Experts of a small language model: width 192, 64 experts in each of 9 layers.
Below are experts of layer 4 (counted from 0) of a mixture-of-experts language model. Rows are named router (the router's row for the expert), down (a neuron's output weights, with its number) and show model dimensions 0-191. Each number is 128 + 32 x the weight over its row's rms, rounded and kept within 0 to 255. Numbers have three digits each.
After each expert's rows: "comes before" lists some tokens at least twice as common just after its tokens as in all text. This comes from a sample of Wikipedia text that the model never trained on. Tokens count by the router's weight.

# expert 36
router:112129104174149193155109139128072083129137111132113135150124074131147108142184154099065066129142126091126140102157141101141128146153138142050089154118116080152176106131086115183186165109183076129147097092126107139089101126074102091137101111139050072102047141117093111182131148145103160155131152109083131080122109139124115117175140134121151191112177128158151093148095202117102138182106158066110086120139110191056121115146104168124113175079113160147105184143090175106182109122177111136123153120160106109136143170118148102150187138100111164078130107100113173146131107059119126146
down0:149114072119083126131156143130144113142101163150115078130169088095139092112202086186151153129144102225092115168112142073202125146117191128105135126182115168173130116119117123119155109181104117106144097143134142121127084169132151162137128116061137172148106137125102164179104112132154116171171178138128098146173131081163095166101150117141183164121178112180085170107141136098158160175163125150110136083124149110127115141084128180074101064173098096107075130055149163130112093156126079110099179179112083092104122114166105126120150107137141136139098105136147103082159170112223168103
comes before: ".", ",", " |", " of", " and", " in"

# expert 8
router:128089104181071132204127115125114111136110111116073134114097126139186124153129148144109087141123096145087138110049111105173141133131120156155144118134184132131123168154096103152157167139181127125117144150126143133089051136102090044099153037090128111046103111145136107129068188114056142146138154108113105101073206137130115171162095095173123211131124077133101102145198124122114149134133183134086139118102163125123090128164168109107143124100104151110100205128154092094128131134162165047179141116159140092159157093079104142115141125084126114113122091098095135093099114126147147095
down0:149156063091113145115163159139108145095135110167147080139114146115121136107102152117157055191112111113143208117143080137122133149126130119156153123126103163146079123090145138159119150170108095076138187121072156138141161178124114164087153129098156155189177100119089132151155106170127149105154154161134133154079138135077105165144141141158159155089131144149163119094139075183196137184099100078127058139099105109126114163097110174157178079142157038103105157104118121161108122172076122100113147088119146122103110145125201145110219104090109182081174082149131173144150123108110194112
comes before: " and", " but", " which", " the", " a", " including"

# expert 42
router:098179111147142158156129132146108114116124133131146141186112107125139101118144154083080048071175126131120124150160115114158111116194217109129068145163116138159139129147068152139123104112096059126169103184081099156144122166136175139117136080113079081109059126159103149117109131140144154103171152101094122067086149168125129165157088165139100193111181129119186125149124164138136131155114159100128117129135085213066117111126115124091142146061090159090107192132124101115141161128182135149132149119171163097136072054122136143139174130095137145145190095161074198141084099115106108105
down0:156160150159119059128105075107144112189126134103066082088146175060162150116110147162108081067133132154119087084194112119115153121126151149140128094148109115119128139156174103193119110080153126126189119138104114183144138150158116141129141159199104149153109145130090181167080167140133152187093099086107204140150145138028120128151169127138187095134159163113156143101137153094145147130144109165111083087150166110113211130118118113066161119169129061100101108067119163149145149182134142153109080102120123175098161205126105086136091075139140120157165128137119141142131126117165136141
comes before: " |", ".", "–", " |\n", ";", ","

# expert 21
router:119195116162069133168108126100109098135118106155081062128049088145144113132182129108119155168147098142112173098147150106118106163126151137139113124105169145151148109081127106104151099116096123109132154089078079206131134121183185055112137108091156091121115057176089183148114097122126164143182157083101171116147168114122108144142081111165140126085080132153120109130160041143114172148105121144128186135130131099144121130117147163157136140118151130080127125145032108104097107115164197197141126111116089115133072122146051090143161193081129078104143095107109149142154105088161103116
down0:078137167121141052085104172130127188128141142126200144131141096139111065137140104130163146143126129131138163124093155112132165100149074142104214112165071117079163136124154180091119124093092093132128170166111132121161102100164099154148089157162135133075117101120116095167128128093129138114160121103166105141097142163145132103108125099037183095081145113149113160159121079088146097137151147117173153104189146079131113143171122216109072204154185155116131131156140172156124135154126191116123116142090167168216117140112167125171145179179077104124123145176138161109162186128145139119
comes before: "-", "|", "=", "   ", "===", "=="

# expert 18
router:083126113155115156117116106097104125181060119104194124082110117092179159106181146130093057114098155161079143117146141121185131164134123168075156114100170126153116129129118128161124115120173125126127079120125051141083101072169153139163133111106071108096117139119115145117088124163128157112175137123127137139151135157148096190132132160149126165119147122150061115169062197056204122134130121145111092138128162105087152122150185128072156143105105127133140220113143077117093115059129097102157116118167156109110144115051129131122147166110177141173112105096108206127062135109195122122
down0:173090122036147105121135166130167104095117088117128126136129102097121109094128119120049097124154135131190139106208134116145117114122148166114101127130124167127076108101122135114130114176145067030128110123097168116106156143164122112091132098144131172094161181119179176180142113106122104163162174117149125155147155156167086121102027127169161152092144098111173138124159112123134108110107179100184128159159090141145147116148089082070162128138133141106127142114146112116180087178117118069128110172092103108111098134119117135126139072112063032158158102150180083106129174154068179114
comes before: " a", " the", " well", " \"", " an", " part"

# expert 35
router:128126109118142123135127103122101084138114075077172162177081125194139183169135173060176089110109121104123135108137216102153107129134140084121029092147147102143175108160137152114138175131144093123144105130114117137102049121148174146127134112109118146118049128158115045084092140147116135127097123109189134115134105130155137130140196049162107133157119089101104116132089099090183218102171132165118143113120130140136062164126176147110164169080104130120121116154133160123143146119147161128134157204124144091091150108079078087142114154119183148175127111179112143087162112113076122125
down0:143123149090135054111181104099126132119104133179169133202185146127115095161108114165100128134127111158100151104118078140116120148103097115175122190103067164164159146132120118185080150096109106092072136167131118079101132129101139135185175112097077100151075119100101127176142116081088146134153134130107105118136139098099119120145174189112106154078119168128114138086154186120075160106125112148104187111148101135117138166114117111171123057194144151158135084090148119157075197126109144181121060062143102074207175113180101096162162125091106153082145154153091122113098124145091097133
comes before: " of", " |", " |\n", " to", ":", " in"

# expert 12
router:150153092178139106133122102083130121213083112132151157111155099114150166073112185137116132141106154170107126138161132124116073145122168125079148159083134212175144102144052113209108131126151104129149067141152193149103134127076207098113140119136048113107130105162090147070137198138110157118123135138151105108119140106141132126150093139179115121090136106073125130151105163168144124145094116070071097120128152087103141142139086162105106126060090170108137143157167076176142112140112178136140120129116038120092148117125074123155101165094148174075167105125125129061122097096141092108
down0:113126143118138154078122132123143088218106136086138144152125144161162090116111116118170112086123117099130113106138109079116131170134179163099181111095099179120132154174120170141181097085170129128138096115123115054081163091065129163090073097128143170135088117112155168127113160114155083094184122098103104153095069056178106124123106137076117145104136075128120130129155121103142146144116088137095102137142098040171084075151125177100138131097119115124128163109173116141174096184222162101140131103085134135151118103168145121191098118235115139153116144158165125157160110102165177116
comes before: " ", " •", " Born", " List", " Country", " \""

# expert 61
router:039162094143173163149159118133125096204061099136117133119068098183120152075153135121123113134132121181124120094145167108176116142127174165098150156106144099133164160203090097089151128100116095114118094087105163135129069115100167114088150096127124145148118095129131123097070097149126145100122104134101080104134147167153098147154131108110139093099152079158126097145129166063206112154157141074106178117112159089152157192146106231163119151137133134114137178139185111091155171153142149091126149128148144078135086139136129120141214185153148091167087105158117153129127121072154192110
down0:133097169167099154139122149132075226084220142111173186160146135100116144120074092102126148107150085123087115163079140189127136131154130111134087140122127090192116081159153150080097151125150142136132161088108136108183158167105186140148105179105146167150191195088140122110176160122158138140138135073178132107138151090095166119137169072107191104096100137139112134151128148144130120087150139099132114149104131140162112089171123161221197151191113164138148147088148074123132128100089137161136155180153118156151165143169174192079185100131116129157113137086109117120141114133140117150
comes before: " ", " UTC", "00", " \"", " The", " Animalia"

# expert 62
router:122089103121087138181125163096088129152123119080138104058162130164104167110129177094153156110173138125099107137110146117160147149143107155127098151115176137144171179170129125123139216094173104086122109106075152125119149136150162089085140133079128081082145063168081080134111125052126118159142091110175117124098103148184114106159071133076145092134135135110192096173124100108125135128201161140064122122194120139077153107091117124124189171152118105078103160163100128110094169137150202161157116112102142059076115156049122129129158114140141118163159120123112125180175125098114079106
down0:096118147157095113199066129107127088073170124063134146165155158148107083083143118146136130149152160120194135129144188135117103152094144149094079080106121048137152153140197105099151128147105124122185155120138127113140096115177065201174099103126117098078165086075122094122147130063100135176057138093134108147168086164109137115145187073162154150138126138120152090153145128196079168098112107114137108123160119140201149125157114172097147138144175152093185139125153167160145118192082109133120138132134160144160166095117159093095130107160146061143108157135141110153098168121109126066
comes before: "==\n", "==\n\n", " ==\n", " also", "===\n", " ==\n\n"

# expert 63
router:123150122143085176167177113144065110195045084084118132188101089183136158150122154105145124142090100101112102096091116115128036143161127112143109100110158090172147111110101105114089158144107121101121082113160129204160065112136107060147059084089125054136144137151090104184088162169112174173158120118124134144109119142137103112123121116142122083103157131099152097176096156049148131152150137083099062115174113124107130074123091180125142118103087134122075104138099152135158139114112092120115135118130149121151111124127067169137077183134144121138229110131123144095170102147158134106
down2:098129110140088111161127142110149163140175131125147120106173170130082117102175127185116090179092110090082086106151099156101129128127125126090097127092121096166171142113122048117108087170139180162104098069077106090080072123157135119113136159072134144169183096155116145159127143141133168067152186143154188085198115136136135159149148109112086076169109109119116101129146175180168067114116079130137096124164089135146148160118115136100084214149167088192167091135168133173120069091127163133161117096087093154141137180120146103093130137090161162129121156132089141159161185088186132135
comes before: "==", "|", "The", "===", "In", "-"

# expert 45
router:140176124127138147166123115049122095148099100065109117142155134102160131070135149085113125110113134098130156016134160055133105144169111104082086093153105128123164197130144081129106105149197102094129147152098115144077131090177120143147160110157129080129047098179114143129085215154117192119129190097114104106100097125172120102162099148122043104091109102117133110145169167098113162137109188087095136112121112104180096129090115166129115203091138162115099111116154170099133142140125150137140136199130148090164116127132147076182129143107156117135141106162110137118063117119150084136
down2:142100158124119160152078133140110108124141110132180151181148154172156168139143129166078150161079142169065103103132143137154139113168105150141079131122118097131157112107163230163096095156113121173100136128128183072161161126136102141112117149099141152137107115097139141071090138146069107103163121117129123158161097121164136154149143193111128128110147202102128138129144118062096126155075139144125181113093224086086167091096095116105088066157113129107148158197069166115102110172107062109170096086127112104108104126141120178098119116104130133134110190123090147194133156212143070168
comes before: ",", "\n", " (", " States", " and", ".\n\n"

# expert 56
router:113126130119132111182117107174144099194111092131148140083067117123156182163163147078164086156153090078114114108149168085112129138130232071113089166148113106130147101132143080166168100125141115149140127149167146146129150140148156114177107124133160097099091135178095149085115111084125154141189157132149067089138155141174110109158168119146156146115112162137142109137135069122103172161083141155123151088199086130102113153100155125101141172079094121133139139167069163171116161104112255099148151168098051100118081110066123118134150148147175178121134070127123142116166145104147135103
down0:131125145127098079111123067190163103143120091154102173120186150126073129105122140111120160152148168138125141135221130151035130170119146163126185129138100091096086131101131156052177155152147121148111168166107122169074165085204129139167193145098093154144155134130132138136122153136124128173141113146126159142124139132160113103135175124096102110129134111125111142177168101081183096120184101089085198085171092106115171188085148138137101101113148100107098144128095156170128115143089221152130137045118114096193147124149132121138117178133156113114183186147140141132160175118092132148
comes before: ":", " |", "\n", " of", " |\n", " ("

# expert 51
router:109133108151041136147150134137080151143133069135118068099108145158166111139133125084113098097167113102116093118153107085148127148138130133130081123095118155121105135172027107139131129146175123102088193152112110126078113091100130153139139122104115097089102146171109123105071151090115184119125202102150064057108103204158130127173104155199106143127110128104106082141172096092152108164112123124115169088147103142056103166089126151156107137038110141127127127171111175076085128150153144119127147085115051070120135131090120132151115176114164107132108061142096177093171121096158080130
down0:077148160155155165163124118124100161134147099123120136128086131160115138133204131158071141100186106110139114100175140125189161156134194114110138128086119065203101195169133127126143178150047140102129147120185130095235140124116094152093049070135163108157157155154097116097151101109182111102131126140164147124126155128097124125131136194138159096115174119131127108138142157163132044111107135109132114103151106119116129129085115163110071131166138130189172047102092101139122119114146135110080152112096149143113148153113065128112094144108135146142165092088139091145170206142180078151
comes before: " of", ",", " in", ".", " and", ".\n\n"

# expert 32
router:126154093135103167125171144127054105123108145162153145158132131159105132165119169078172074150070106175117123111112177100118099158133137141069067136138096120186170063162099129142162173132138129098170128069143106141049095087118136117121127110094108080080159135143130121155075105126110155143090113096120162129158112151135126159143136110053172133102111018070112110128120100113152139160101114152133142112116074164084083135098204109125129142118113170095094178151175120139125152141142105157112153098124100091071157107105098125134110152095170135190106117070122226079120118079145162090
down0:117109127147142113108148133130147130103134211073125122181086177164142100068143125126157086207167099098113174106117151169136139117195175180107154137100168097109101127104152131086098140120066151165126084131108073182134127144123180146109129116102088072118178150187084080090176059108173125117208098167148140153120185089162149096154171127140103207113182148095166130135140148101103123140144153124091126065134171126134097105109152171143110116168136155121075130136106111117089103080104119142139108154139087113120103103104153048108094167158096136186124087094117094118161102120149092150
comes before: " of", " to", ",", " and", " in", "."

# expert 38
router:107125120109154142104128113075109095129104081120132108155128139127160110134119149111097138136177153117107164100089167028202138157155118175141121068149074114159183160092095087157084077135133099130151175101151161123132155127177188106168089122137140107140102108153107058057110158039099138131195217107144069129071096187148120130138114126118090142041098127119148119148176165100097141123213152129089140142088091122156153133145115167086164175115139128126113189147179158124089140132149213135148138136140113100159105117116122105160120136136130146149177122119116120085134121107133124092
down2:120144142101110131131057119135065089138070131127210177164140111140130104105134123178122140166142175114153103113105156090151183096112099138120141129166095128137093100151163144133145096205156118086028143158166092106088141111103132145108117092097149142139081147111180121146137175114088076150197145131138102103111088120074124177147084080101077094131074082093153082118130095193156091119162115142138144147137112114097129154174134127163179141162144189158145140064129146145196152089135126085130160184085141142126155138125113102133172162188093131139073078108120139133122165210115151134
comes before: " |", ",", "\n", " (", "'s", ";"

# expert 47
router:132102102171090137152160142154114108144109080152074145155112133107141163146068135124142084151090083172107177092073125123227103143131108138136142106180146148163114166164056126121139148145185129121132172151106147125088073160113117081121096037074117121043108099132135128110109155141103125164142230139141095117056165134135126144151133056162130148119130110122147106142145152142130157136114162111095133139088160131085114146190198098065109125090095150138071215135148124103138096153158146076228142132125124095125128132077116148139123106124137132097151106133093159108096113100134133109
down0:129132156100075110113081104118171187116139127184134125122115120118143145099126149255088143079079142125120148177148160150151136093094223190112095122189178099106084111114141130185132123102108163120124122138159126175198151104094144172097122140150093079132149132055114083145164100075122094109166124142143145146115135094119110104118072129128133152144156168121166073143101138073169109133085132121104133092111208137148163105132160197134121082143142134075173097165146189135173124163103105135072078125146142134110125145114081097124090108124089125089178118097120128166081080140152141116
comes before: " ", " and", " he", " but", " which", "00"